From a checkpoint of a small mixture-of-experts model trained on Wikipedia: a variant of SOAP for the experts, 4136 steps.
Below are experts of layer 2 (counted from 0) of a mixture-of-experts language model. Rows are named router (the router's row for the expert), gate (a neuron's input weights, with its number), up (a neuron's input weights, with its number) and show model dimensions 192-255. Each number is 128 + 24 x the weight over its row's rms, rounded and kept within 0 to 255. Numbers have three digits each.
After each expert's rows: "comes after" lists some tokens at least twice as common just before its tokens as in all text. This comes from a sample of Wikipedia text that the model never trained on. Tokens count by the router's weight.

# expert 255
router:124153088135138168116172129159170085142078119105133119145130148143125159124119133112098171153122121164094139121165107127148095124136096144137125129125106145104096092135140126140112108110134095
gate0:083154120093087137097116152145171146150143077135120122103123122144110135147101112168132141111124109104122139083093173101154172145129137147132117141109151156109099154122143155145131119136112134
up0:121141143153095097134133105137142100185136122143112121150120101110163127090142119135087133122146122111084157105104140127123153162155095151169127113114163140152111113152138154116168161114103133
gate1:145134145131108155113125128152148137117090082106152149152121155170140092147131162132128116116072166160127114066095124151162116128135154127145133140142170129134103183136143131117159132129089142
up1:170154122144139126089142172140095088107127080117158151144095112117106111122141166107111117118100154147116169133140115152115110155132135092136078091140118145134105158098118139075135119146150198
gate2:140149158149117142125094124138134139138148134139161168121093139136168119102116130169155082126103074114114111124082127144185135116111110124118134094109167103116090176165119123123105162078108138
up2:112144171100107122124112102112155101068125127150113116121124103116126117157137131119167154115115136160135133133123143166083120140155135081110152116157151111125103093134118102148105136122107103
gate3:159151117139123177126187153149117122081132080105160098139088089139149100106085117158125118127139138128098144125147052159161142090131111126123127130097079112084123157121153117133113144105142101
up3:154138129121163158089090110111139104152132163154119087135136120089142158159143142114117115118158127099138160166141149069169104146138113151146125109137177110175150145107116117104162100138098158
gate4:091123118138068134086128119178141116083134135140109099096120096117131134104136132149152192119139128162161112146113115135144141131103121109104119136132134163129118162114142145103126154108144159
up4:115130130147145141116150130127147145122107099127134152118148121119161084129143184107156121109120105128159104143129121148119139099118130127120144132103118182151135128099155101159140128136174097
gate5:100133147140094124137142104156135101130139112139136098153106156129135082102078135100120113165118132108071170071112125163122134161103107093127097157174154118108115130125092117084136084098108123
up5:125110110157089137162114111145079098086174139144130152104116098093150134179114098138135103134131152124108104157105106121127114121122138143123144135095134086073112172153097152178140141126109153
gate6:112146143111099121120142112150134159100112142068137073099116141115167152126106129129119116107063104111123129107131109120098137143142110175106131122072098120138126100134158126127145143087133131
up6:131149115119110162151118096126076101167115125111121168103133100178132151112103147145169136130145147157124104094121152135129126182142147102093135125154140112107147148118134073076176124128157143
comes after: " and", "–", " of", "9", "-", "0"

# expert 81
router:123165085136123167123154146159152095141087128094129125139132149146124147121107140107103164147115122165098136129160107124144081116151089150138132122124100163103093077142137129138101094108115111
gate0:113116130139120160131135133188102118112140108130136102099083124123129129103096096154107150195114082117111113109139110148143131129106108134115118153118116072116107143149150115105125153094140130
up0:120113121143139126104071129113171126100117084133132060168117140150069087126130104110134108165079149109126118139152144126149108123147094151122140156160152111127143151130099130138131081108129179
gate1:106131113143140124106129121160113119107059168087165095131137147151122141110108090146102168167149101131111165098112144118155155117103120105087090169141138132129145151176160149132102135123089090
up1:123067126125146143137170145110078145137118171136096129143165081130122108113123083143157136144146076119157133176161087115142124083151095093152101090141128100127154094127093149122132133139135143
gate2:083102113130142147141159108135138100127088134124150133157134130166152151099138112137132172166142149096131096088127110130164151138119129176103094149155098151131098113154156127105137146126138108
up2:131160113114201116129116100143083139123112104106148133122107146101120078117087115137124101094081149073057093170187143137104103150124082142165147110126161118134155134104148147143141125103138084
gate3:085142153119118144135108110182157133079109123105150108098102135161108090109101095123116142178142132128110123119139118115145128148163128131117102124137162090132118172125129152137100133116145157
up3:149144160160139096176149123152137130109138138136149160158102118169145126118113142097089093113125121108111135130189152139138104099179137141144093132122116136123150074052115120148126127171155151
gate4:115092125141096159120099100161127149144144112166124120101138119114121102118079115142136160152129146145115159150106137161135118150147117121134121123133135106119108123122127159107158161093134119
up4:104147144160127128152108151108111143118114133088136115128160150090135151121071108138126119158090124114165080122107144166152085137141082157141169134109102133118152097130180125151130136141160116
gate5:085148113127127136125140090152125132115100113146145126106104147159122155107097134137145131157119107126128136111084143162147143135105123133099163157160132109095075156128137151140162133117136146
up5:149150113093131122127139087127095123148149187104114113139093124107109121165100144099155129067106092113093118174117131144114147140122183154101148125172130154133141128154150121149133134080123149
gate6:133088103137103107131107120147137113144136145146183145142110163118104129135100086166130111186127108156141119103114144142118078151126070154127087112135127101140140134123117134142096132143116125
up6:124125086128100190106169113120104141108135146117135116111167163106152131117107108138193131108115091124101183133084145122117123121092175110111106099152093122166122112138150142137104157122091152
comes after: " ", " in", " |", " of", " at", " by"

# expert 0
router:102171107122132158101135147158183119108087100110138107137113094132156098098099116125119115136128083139107125106121137156123111132130126134137143148134131133137112096111136075131126140078127104
gate0:155090144129118145173139110108147165141138121161138111106153126161111091166087161126134093146170166134125133160138138150099153140125121146146124082100147127162163150161124110121148125101120095
up0:180181129120140143134112136134140154122130124109142082123104149103134129151154148131118122163124122177138123150103098141143148087146131121171176092184129087143099117105079156111132144146128086
gate1:142108111139108113128164110124127122111124129097128138134122170177140106139154121130132146140148094135135100098113111135133136165094096153144155114144104113143168073126206121171149167205101137
up1:101101107125116154126087096102130114124144086145108140106108086071125151147135148131119133112120122128127145152164116124134135129150135117127122133088152152111083149118055146108166106108151098
gate2:097107152164104117125119134127085112142150102123132159129081131191101084107125061149169161124101123131113123101143133117112139114139190169133098117169138124122114146124119185145071123151116108
up2:179114116149115108188107135142135151135179107106116098081117120121160134094115141105128140103162139114091113166081152101121114122154132140148160119115106129128105158086118148127128116134125116
gate3:141127131092139106141112128141105104145112185153125142141131145124103112099139107147143133143100118136130133093123125159163106093121103200080129143119130170166121156161158158118115124108117131
up3:132145121088151118137116132110149176126097156162125089113126112110135139123127106132168159096142102160162066189105158139101128111158150135106163135136109144126128136101132105142106117097076120
gate4:119138123094124096169145108120089128146122159122091139105116123148139113167092112132125136144116156076106103129128134090136174131128148146114104099104137101116104170113176128110138124165120156
up4:124112119080086124139123116118180125170130134141125087134142096078139162100139125140148110123115152132132125117104163144147143135150164154147126112119129086130124145132129159130114099125141089
gate5:107167171136139113174150127124113124148163144125135105159109153179126079114097132160143109140159159118080102118158148154107125097136121142141078139110139152181164097120153117129126172094133140
up5:123139141151156115113096126142139129156127171137148086105126106132139102134175110122148128144142116165121139165173149102091121134110148080149141150129090147144149152096129144104119167159129089
gate6:110135136104152115163096135144070157126094188118121162129127146150128108110100125114131122157137148090159125159153121102095155155089104079145115151147083123116169166122123146097091127140145153
up6:116157138127130135133154133135111156121104150132129137144107140095119122123144123088156093073143127123163109131154093097103098145106101097134144169095127117141144099148126144131135157106128169
comes after: ".", ",", ";", " and", " but", " However"

# expert 43
router:065126108113102146137107112161120109152132173105146129137081116133130153135099125139094124141136099152137100123111105137152144138143069122059155135136115142103130137138150112115137169136133087
gate0:111129126135114136146124133125109096129150135115114197141159182168134115126090163149181141155151148145138113141136130150076145104140117097115095164104138127115155078155151101088127105164094131
up0:121145134127119137141092103136125128115115143132125066104066140075160138125161095122150137093134113131134147158112106109131116139096159130151161119165150141141118153107143131169172172091136143
gate1:098155096145118135113089090128124112139169157134194113102144155091138124116116137118162119118153114164121177154118103125148133148129121126112141150141141145146109138165121120145142101118115172
up1:094117149153124165134125104125125125130115113142148151056120132100136104108125157125115078145062090181108192114168146115147149158109122143128150126105141152164139178133133131128146091126156154
gate2:090123152137165101148154154138107138145124170119097088140143114156120135128110127111142203165135114094118117112154136133127143173111139091142118134159170167143146179108110129138150112140086151
up2:082139110127132099140146177139143159130121164108163117146129137118166123118107120108135148126113112083141155134102108149141111144147152115157110133160132097130134151088144177115118121144128169
gate3:131107103130092123087175099151093129140097108121105124142148134140104109156148098170112119145099136135107138116107093147161123158135161152096113152143084105150137107116116118161106134127126114
up3:096123104145095130125153093130131131164126117135112132146171111125085120156116096143124171109097152091121106128120084162162105149157146142089148099218108088080110147113180116151133149112138112
gate4:087123120144102104136162144167124106130109155142185147169149123119124133133103106160142170130089119137164121089114127123113110139158137072102143127150114187160127151160127112124120129130143112
up4:159133138133101116089127126122115164151103108156103137153137130134086161105114120148167141128134113126150153123122112142121145128099111129118178148153141105122105087113119131156082110146153128
gate5:100115149093124086155134128162140116120116120132127113143142139129115097138132147125059157160135164118151117132164131158138180169119110102159117141098186173109157135143142157130161141127120109
up5:152138150151161159106104128114095117132130128129161132116097097139094136109147096153157119130168117121146133081093125121139115100145135138127118122158115148142163174144109119123111126183144134
gate6:094174136146130142173130084138116124123130101070140099098167100094107068145112125119126130125122135152140151135162151135110141159139104095106105123114090153098127165126159109136188129089149101
up6:124137135139115164138202121150087133224099160118143117125159136109126138143164112090102149122112119140129123149167103102085110107123069092111112159101098125098098142118106120138125119097147117
comes after: " the", " a", " his", "'", " her", " Ha"

# expert 58
router:119157089136131162122162129163155091135093126097124116141138139140120150120113134100114168143124118162101136131150103126145094117142093144135124125130104157110100075133143130126105084117109097
gate1:102118102163124153159145140175121157140099165129139137106084116147122110132119139143102106145152099119123133077103139130106117166126159157145100097141162127122143106127130142139128114105155158
up1:119139123119131164147111134076102158101092136132135179159121130127113096165153096110155146121145114166135141124137133085076145140106102116128114171119091093094096132109157151130095110161142134
gate2:096111109134101112111127155162118117093096126106129110158119126151148091104122124128105162166118136125147105110131107134108156157123103138143099171177150132137141147141093109137123103136140130
up2:141158121141088161101132102125101097104117108086110118115095153169151099135129089100128145155139125069186090128048129102147176137093167098127121089133132113135134069105125109060121114144133099
gate3:089116144113108138131147137155145129092116095119131123143120161125099099143104147159110136141152080112183132117105147127152170136149112150118126120137145117149101103142141134103098163104126154
up3:123160118135116127166110137146132151124126135133165119132115158124187135107106125131141123104117116164145121108103123128134106104159127135140124148127142115106113138082108101108126148115137105
gate4:063135145082108157083130092149135123101139120116115121157099165118109148125131113119120149133153106123142090106129133126165167139052123097107103142147138147099118132131192151085152138104159077
up4:102106175094139116105122118137144123115111127093125123088150151143153151109136135113102145155142097113139130133188132140134109141133144088135136151107145094203171147124130161190143166107160083
gate5:146140121092096123080097149129116110085144109143192095174122121117099133155129153122104159172107124095124158104132080095150102118139143133154097137170140131150130166185111166103141143139127150
up5:111168120109112130132070153103154139113143078139125129122091103097141112142154083118127123151140152107173118130104146139110139177177109125131130118135119122135125118115114167142124116149128111
gate6:120161155122105135102127120174134085150111127134146119151128131142092116097094090119154145194149127113118133095162113116177156161104105144141104125182106151141133127140162157119142125078132134
up6:148146118115168124104166093126122132091119094123101120146126106143172124133111107106124119149096119122136135160096160111117127104147117105129104111112130145123124124124162116127126128107172158
gate7:143116119137111105116108158134139126133125123117112125130123109129128140100096139151156156144102153087089103111133129127105147087182143143128110137131160124141120137122148099173101141110111115
up7:138094127126143119116165101142132107129156168074172124135132113120137137140099097156150152134156117165127159155130122126115115165184128160137134185146081113148113142065106111146085110101114120
comes after: " ", "9", "0", "–", " by", "'"

# expert 157
router:109149131090093144123122125162125103141113141111121103124077131154151140132123143145124153175134097139101104083118141101144138118138086143105138115138128130129110137081189149150093134133114107
gate0:128137138147101143204113120181127105146114137106129092098133132133144105172126137151184166119102121120114104101072143107151122135124191154081096157092102147125156143119137119152134142145130140
up0:109163110152181136127142120133109157103137118142168126109102102132123143149136124101128104134125125177167138173177158133136129149114113063101149152148081126102148155129102152138145095068141106
gate1:130086117138141141148115129138141118146121114057158114118111136139111110134103160144127103153089118140153180102091104136134145129091138131176123109138106118156148153187170107153193167101150121
up1:085140124134115104149129128116113160130144141200110119121142079086138112126059100113170168130163157083082111167155145128145137121174126125118136114185108116126156119072114165142131119106129136
gate2:108147143135093108130103129115155094082153134139098119087082101108129101184126149141149145154183121101157149125113136135121141129136122081105114098150121121123114144151124116125120178163059157
up2:104155130137122178117137105085119084117129125135124148118155136129118080083162107123134113141117123124139143125160155118123097169127118149101145153120133112143120094129142138133160144133179120
gate3:135119116113108128152073162138100110088092104143137189151116126150136151111157135148149134130155142163143108104128115142129116161154115140129147133150132106117121135073167114184065098120121142
up3:076120083090142126132065152125109166121151157108159144153126105112175116114118157106094100107120127127109162143153150117129138087157156115113103128125115127103104124146134157143124131105155152
gate4:104148108176144155127170125137123121122102107110134124126114142128137123133119123115130114151146072140092110073142098133116144135141098121156158142145132137089135114097154123143187149195137100
up4:143106116124135114117139095137133118119122123160114159155122127113109080107115140134133100144132136130168145144131119193123098146098113137124135132120124097153144117137120141108130105111145149
gate5:117130145097156132126155119173153164151179113157088160084126115119140108091124126163078140140132112136095116126157126129134188126136121124136109191121139096115116135133166143095067133136164104
up5:108134133139179111148143175145126122122139145116134144124114124151137111070144131133126138153137124124161138153099140132118090132095154110108106122125118146129116198163094125096138158111160126
gate6:143146155123116116116132126137110131104106136083112110120081148160095154124137136117110101153126096105139087068089124115162176104096129190116150157101127146106147189065152126107072119144124093
up6:142177145082108136148127089135131114128177137112134131091084130116100121158152120132098161164146127146160099114162107120177162129183149150166137134130134098100156141092088117131099102152114095
comes after: " a", " A", " an", "A", " one", " An"

# expert 50
router:087109142154117108114127102149122099132124145124111095123082127178128141096125089126129144148115092142113125064179134099126128118176115129167087138143153145137117144134186174132130144163133154
gate0:158149126118092130146122169139119117134086116100145123143165151125119115154105118105126138138149123109177130141110150114125116168089149096124125118130116137123138152178176151104162159030104094
up0:090120113164150086128145130130146159163151127103122104094133117152091133095138114117094074142092153065120107136155167140103117085121117120187112129136138111150139135108142158138158138161090187
gate1:145113082101127129155157138133128137138174163161088136119096074133138148145155124088130160150103155153105135075139085110157083146148179112129132126103119151146151132162119174133090135128149123
up1:113142156132129150130113139102100140116085134117129105135164132069125103115122138148129146125160119138166156180126125162108104124104101134136148105125128103125127095112124112132166120102138108
gate2:137154098127139139138088107145137144142147119103163125128109163143134130130158097136142112111121124138114123110176123156148121175121065121129115142183134132112112151121110129120165112156139092
up2:171084131136095119153137174116104162144137110142155084143137147127135140118126145133156123140166158158137149125082130116159147151112171168100106123088117133121148126136104112090079123113119123
gate3:124127128183144127119104147124081128138141142103112161108118122139108120113145078169108120161118167131183132153146137122136118144169133102136093114163157130139095176126097146111133131115121175
up3:064130071095126162156144132145134130118125147150134125115135108105177113121098130147153146123136144125121093128117108140150110124086144157092149149138111119109138117121096107129139106103099125
gate4:126125161134130124105088128124182105078097108126154121137110105112151116134108111123104146105141169115157127093125146112139201136176098117101116141106138128102102134155170129115161098114125077
up4:137142097140113138135145115152124124110136143095117137143113156133128101166114120134180136165137146146143137135074128139109057122069174144121145123180111149125146131120081138121115159086117133
gate5:081123128130125146089070112110117119107122143115102127122108111158104179128121086094124153102128156148125103125112141121117139116152120129134106133139151132113105112125123121139131091103126106
up5:137157133154091128104090123128183121132135093125149133121125137119128146114126145179117113141127143126135125121123130148197127130112134136144133116124142134122092159131138156089124096079103089
gate6:083130151126140117108123113172171127112127115096151143134145129160128085145097123142136125176139105099108116124091130184110115133104132142141100140128157098102089132134187106113116119171097130
up6:157142103141138148141102125100170138138092133133147130140118140152084113102121096143128087139134133135149129073128149154112123114101110156142100121146113157128105111142121123148133110132168147
comes after: "1", "9", "8", " in", " (", "In"

# expert 36
router:118153094126122167117151140159156087136090118108119122150145140148126146119107137110113172145118119162111142125155103131147093119150089148139123124129115158106103081130138122143106099106113096
gate0:105121157138158141126100110137148110119147162138135126130129108157143133115156132190131149128143134177137095109088090121102118131129190075149130143158144124143127162134178094108100145102148130
up0:162094170116124069129112112132104100113118101121084099088127128123114151121127151129127155121133125147109145167114137138073131151132151100101138128158151109139117166162135102129147145127105099
gate1:150151131117067147145139133163117125150142095144116105126168156146123110131126142155111176137130137156124180146131134094139133151150136138136114104161115094111120124122165176099118147141175128
up1:130156127142133185143099147126159114104132152121143130118163121114179090133100147135130126132128068113173149108139154140153119134122119165149140146150141110142123130080150123108127110142136112
gate2:082099120126129157162154143167081109105143100144150156108088139127107097140104113130124166172137123127133145108170115155144093111109101125114102166132177148109093153129136133107139158148144127
up2:142155136139130105134146162100116122097079155147101088157118112074141146136088157174115116125092126107119097146143184119128145103115113167136146096117152125107139078114159120161125105119143131
gate3:128133163111097140129145120198098126121119119116123152151110114154123139123064096144136141173135163124115159084145116118143154072147105129145076149134114124115131149171178121094144134105115154
up3:100133151111167122118112119097153171135132094108115141136094117098169143140106102127160110101127126156106132095106149083094117137119127094174113189155143166093164128136114100116156143110126128
gate4:103138149107094145136134105142105099151119125118139122111105138158118151120111097174124135138090101129148133110157158106124110120163103178106132116139129158103108155129139132088115130148156128
up4:128143140103090136107110104110142125120136128138135108149105124120110119119113118091120101150116114106115115156149106116133100126113153151115156139066120158108155186149067149069124125124103104
gate5:173149140164113139126136141177178117120121109157141150117105126157076147110105080146156130155145144153151122109141114134095126143138129130120113150179089106135116164130146090145154140103108161
up5:095107143124141128116144144106137127135156113128119109173145152121124142135116159112095131116116120092143092103098164120164090135124117126129138132125147148120093125123149156147150118129132123
gate6:144100116125089134136090126151134130096093130099140106134072120139134172136072120128179098178113138080128142067154112146164117116110118132103108141124129143110128154128142147101144146098148146
up6:140119148135128082165134166118119095099120132145135112100106110160096121124115132125120111126116126086181157108134085133151127148098165092123146125077134102155129156161116127099128149090105144
comes after: "–", ".", "0", " to", ",", " in"

# expert 32
router:119167086136123174115154149156152103145095117111131124137137148146113149120113138113108166146125119170097142128155116131153091102148094150139130122121100164102105078131143134131098093104126094
gate1:121144106146106164113130141136113126158102115147104092100174144165132123122103092101127100151137106098103161141115101134140153148137111151162122159147096117109135132133152133153129145134148144
up1:099106122200134061108120110146127171109127148163140131133122158139126139133122123114131129121172165101111146120127150118143076175130115162139131115131111090143113106131141171142098141183184091
gate2:105137107103104137111109156150159143127146177114142125098131115125092138125134121139116130143124102111142138117139150144139146148099112065134092108124155129126136162147141131133086116166141068
up2:121069158149120091142133130132109100154134136162118150101115176135107152104138098156102141116137079156107129121111107130130141128156122100100118143101132145139122089146118087111102132120070145
gate3:126124119157091123103113112123156119140130163117119146120107109102122167114119134154095160150147149167155141126121130138168123124155136148140142128143130122091100121122116140111097149112099132
up3:074103118099131110154108172120123109162121130130118127178127133129145122119140090116075109115140100122134077169115112127163094109141124108157112104139110115130136123114126129117144124118160168
gate4:081150146112100123051114131143121145089114096133132087141108101140134085113099107164133133154148125115119084096090115140130137111117126131160121145139124167158144127123178099137089123092125139
up4:104105134142110126075120137129109114135125175118133152149096115129101132132151146119101115137147126149100098141122101131106113162074124115153108159145120147106135106133139116123119105117173169
gate5:099130128141134117107106101170102118106108119143143143126112109108081148104128111116149165164136123139159149130143154122126152132103104127129112125132142122105098183136124121133142154136111094
up5:100138118116127096125117117133149126137144104137133128099144125109089105114141092143096152130100114130101077143093147113123116136127113112104163106088132145129141132156100148136143129109100158
gate6:079115089124111137123142107167119130066115168166171115154094113152138117116100119134099142159161158130113107133145129141143116155095145128120135103149135141113172136164204135121117140116115121
up6:125122142123136094109168149144109082141137121136125145121120089142115145140154114119097166129113136149160153105162125113132096131141161101096135120133112143130148158162135137068131126151146129
gate7:051143081164120143128134141152133152138146118156150131116104102106146138121116130142095135160123133148097096117140139143103146099160123154145128109120101146156142126096150132177119141068163092
up7:158147166151150066121102162134091124155104137112169135143121117139124120094120177087092149136122107176140155110121141125132175129144148100100114141150088157114135144121095128073121123125210105
comes after: " in", " from", " of", " on", " (", "0"

# expert 164
router:129143127111099146062111131147163111126098084148160092126127105095158133108145126148106149125108085142109098107109140139129132130129106149113143131127110137137136115101148119162115137117119122
gate0:125164135097127159102116112131163155077140084150126111104122085100137184119118145165149118140079130122114068144092134119118167145168123105161187121113147107150064118091145144154126144126151126
up0:118119133092106174124103129129120141091070099160137121107124067099144160149117162145135107127077119126136072177110117111104139117137142130145189119125148147121096152106131123166110140133175125
gate1:151078149135147150145139127156115106155126123124126126160103203131135113103122150158137094127150127115116150073092092156098117127115082132142125082130163180111138143129124156129131150121129094
up1:120184117138146130141081140146118137143119149111155121101166108124085091114074106095110161111085099088153134094108086128113113123079168126176084118101176152097148169203127156124159137192100158
gate2:070136128135064128131085128124150126139132132149125117145153125120117133117108173125109145133117111124116143108111139112168184135112110188156142122113128154099118140154118113137149116098118170
up2:140150126108152136146122125142083132124118205144124172114087156182124113129139043138134126154144159161141117167117137133153129109125130119083127115141121156161101121119095104086142121137098066
gate3:123154135123068109111138143124124136069071145150129179087151137179129174096128112149129118137105155091115138100130134083138116118113153145123095082120114137143095122159178161085126148084093129
up3:152146096140137145127147150139154135091101147099071123204107131158177086137137115150127062126112144071130130102118128102141190147108151136124127148101110123148172121150164097090155109111114152
gate4:143080106115107096108057081164163146099099114175129169104081137106164168101125120149166107121148110185119171081124111109111098087153132124098143131139118107147141123128161143148146153074119109
up4:130144116097130116101122122137157109146106097104153088195076124124134123166138136091117067142150090067133127152099121132158081105134080164143127134139149155148136115148134115152132143098119098
gate5:139134166119145139101121134156156119098051100159152131130073133127129100140159126134152118131117137122121091092134173119138114112130168152100111120114160148142139135145130131118105115083121091
up5:132112065132109141149153125125118156120171159125104153115157111121128174146097123112114129145120148172142181160104104151092129112124125121140174149139128096105132141147116125149177117171129137
gate6:161136106075153160139126135124152157085111161093141165104130142138137165145059124103142159116132119113128119172127117132087162105104105116127105103157121142099128109106177152148127126141143087
up6:163160103112098127134104149102134165107114119097149164108152128130142121144129122103148131150116153108160145149096118099134198152100133143142109093145122136103112116125101170145077124179130078
comes after: ",", "),", ":", ";", "\",", " but"

# expert 201
router:151150122152110146112102113148171096151105128092138118120115128138134152109112135112103167155117150169131149081135134154144067143118097154144164130158114156099066099132136145113126126124124126
gate0:110113147140131163159104145171103104105106089166115134148092142152111141141135108158125149182087114139137098092110168160123132144109119159126149162147173145122117106143153115117108128143156094
up0:140109134118170119144090147110096126132150134093139141132116090127149122110143099097105134100115107153116125131096120150103133153103114100158163144111133102136167110180095173112126115157137104
gate1:124136086121086141111117091131105091132140109120100078089100093126121162164130118169126152124129104179087158106109156110110137131126122148164148125142150120121118133105149130150145155147109107
up1:127102123180169140110128137121166104165129138140155106102105085165134146115124090143122153111102132145163097127141148118098119115167083139121133176168166140130114179109102161084149139149126163
gate2:151139172170121117132089103164116107142128157108154136105121121119149146132127090142115141156104154148143149081136152147152132159112121129154133160159131125118114096149125151108133134153117146
up2:092121087105122140110170142108126156096134096134119127147134141134120114134110164129151112096148097099115101168125116103113139101136140123095120099094127123147162150096163105143123122094143098
gate3:148156122168112157168143117131102140133150154131125117128139179162159151160076165111141171135140119118116142120134163136109150112066140142103111136131118131093136119120136110103131134133099124
up3:122097153143140131151115124123112115138143133124139134128120126160103121142162112126161128098138141178110123131129122121107127130167083109148155139152102109167115137111144157149100140119120147
gate4:072127127133101135078118123111083120130138117141117080148108122130065135123114142143101118151112150134119093136136147120151139139132103142128124127075110133150132156139089136155108109117133155
up4:155172080114125120125119127129115154136160147169144127083111156091139119086139088173120142118132129194117135132125130126122126123164113185131130091082092120120117128182107169140102130130104089
gate5:078126150162134145093138126116180161140081125095117121157147097172128132184123119116122118142125129105082116086101153130142098162128099140125109143109131132078136124101176121075105125151125166
up5:110139141166071131139140125152123136119115131127097094118124105105085149147111125148109140166126127149107142174115131124141157148215122147096143151131162129111133106113153142138142122143092152
gate6:087112115100136122136138142107102125153188155165140169112081145135132156122113077141129178138155105147125105109118113100099128161093155090110120174161134104149131146174112128113117116114076082
up6:146159158160119185174132130156138111107067100106126085149137190129152130125136108118093065115152110103149137111151154148106107111127088114149115139142126131084164078142155105085135141157106124
comes after: " in", ",", " |", " at", " on", " ("

# expert 2
router:125172113126161127123175114170131123130107147097154090170116144133135123102095123135107148168126103139144113125135116137128119151144103106149106161114153142146068118123152102099117163091130102
gate0:071137139109154111135131142125138144116120114116160098107126137101146130129140120177137141092114111131136138116116108164145121133114164115109147111107133147148137050138183122131104146112149095
up0:127119113039124149158159120112111126114143106141146103126143112118139151144115134149138172156083078137101120130105121142098145112152164157135174168119135073121156136154146125154108132108117128
gate1:102170144133130120102127158099116140141161075107077125134120115131151159114139073161128121140126140133146108115093110169141158143137091084117093134126153141153108124160165119091137118070180104
up1:139163118160142139167120101122145142141112090116133117112100180090160123173134128161147098126129107157132134153124127125148090132164074090136141148126141183152149127121104109138161108147164087
gate2:111107130182116141115117142136131109131147133118132094100104057102127104197160155145132104121122138121119137109156158087170109150142138123103087104131116120147138184125114122161111107151104131
up2:127113145091173159127172102145129134115101117121123135158090089117105138153142101147166140120130122143140131155152146130108136139130114115126118179111158147109115186139108146094161110124129142
gate3:168137108125117146112117118124155124127155106115185141111106134105121147151091161159116142148095131115090131152105125145097117084140052114125156144145122182101121086094143094137147122104142130
up3:157132109087107173104101139156147145125152095154182145115145126177100130111118102104118172129157108151121125139095100096133157111153090135072113131166109131129141149135165151132131152121126146
gate4:134167154177102149111111104121166162120143106121115151150142134129114106178121132132118138102154135138133153091144159127094096098155126140132141146097114102113120102094157174112132137146130115
up4:112096117111116162108132156118132106094131132133132112100123106138113174108158116148158162161136133194140127134166155131142140133107089112094124125146149098135107138102132083134131080101109159
gate5:139144161102147115141125115119095134085162099083137151125131128085143132121081104129137073147136143112119122135121123179126143146153106138100078121098118124092141144126122122102141112123129131
up5:125096117092090159137128153134169151148103151199123135102109108145124187124157169098123185127112148127138130097116119105142122175101118135138158109128123127138146159139169154117147129096136198
gate6:126132158123105138127118141128090132114092129104104156102128148128111145159126094163165110133118115151149151141141126180132157109077116116095131099122151154109166188167165120151155143129096144
up6:105098125162118098146133130146151103158153132130136127166161145168105093118137158129108095147135157099118133113128119104190139136106165173139134138115134126145149118140168091115104141080128146
comes after: ".", "\n", ").", "\".", ".\"", "=="

# expert 23
router:113114113134113127139091119163108112117086132139137115102101144186077134085125143135100166142115103156158162112123148115162140145112127119143078146125143149140082100112164167086109173127099117
gate0:131163145119136132095137088103152127164117128078137126135111112132158141149115076136147144099146166115111112099125147084110162155134120098147103163091099118088105128137191140126113124112098109
up0:118156104121148102124153086127144146180113143122126112110120138140166143142127095123139091100155145116104141114102186130140134115121117123107130171135126141127115128109181101107128144126170132
gate1:106135124152126153122143171137136094149128173116112142122073118124130107106101142128143131115142155149144106130131147092112128142137117181142057118138140177108094153131126173098131085093125078
up1:133131148161138124106130138127129134164110168118132152131108133148122148074144142144140170119140180165142116132158149088110088131133124161155066166134153184140060129146124166130106106092116089
gate2:162120124152131130119130103119156120100230140103103163138071148178131068119130137149156078124129116100140130102139119154112128145160168116116136139079065150116164152113184122133122164113140126
up2:179125128120106118121122114097144106136161117105138131147091133197120048136162126121114111118099117121149108104102119108132113127157144140154128118148071142161144121127197126100127142122131123
gate3:155151139144127125107132095106135092139137131098124151138137093170147153140100088090132157110146096145159153134140114118099178144129112107137121158147113126140110081127132105107149123080112126
up3:122111115117128154167112104131136129141157106097140164148146191121153103150107129167162123155142157167144123166167145159113096131126113152107155125153144098133154139146083135148130141119210088
gate4:128153135144063111137107127144115132140060113122121076147139176153116120075131143138076153165116106109136124107133164118154147092112112164153126138195130174177126110130131155105128167119106034
up4:112166123153062112115112110118132126117094098129122094128151130111096088115133142158051148167113081143155123134123172114170123107129106143147097122153138136157101097146088164095106175111076034
gate5:157119150164098162146134116114156097178116106152146126138150195122131146171115109171153154138123115126147158114155108175104084152167072211099137163185131132208138110136121134129146154136126153
up5:108115123103145112094128132150128159110137155121108119122102063146134130069154139090126118090137135137121097156115121083145172109086183047170126107086073118080103153131134123144112117109102120
gate6:109122119101130157098148120116132153144127115134132127140164142132071192152144111104134182182163152176170134132119106078141131148108119122121150108096131146133080100120128143133056128092100134
up6:131117109141154149143158091114136195178143128138117147120124144083137160119112100134171150153142159100108162113131125133159092167133099114175151146098134116104141116098127111147132122144095138
comes after: "6", "5", "3", "4", "7", "2"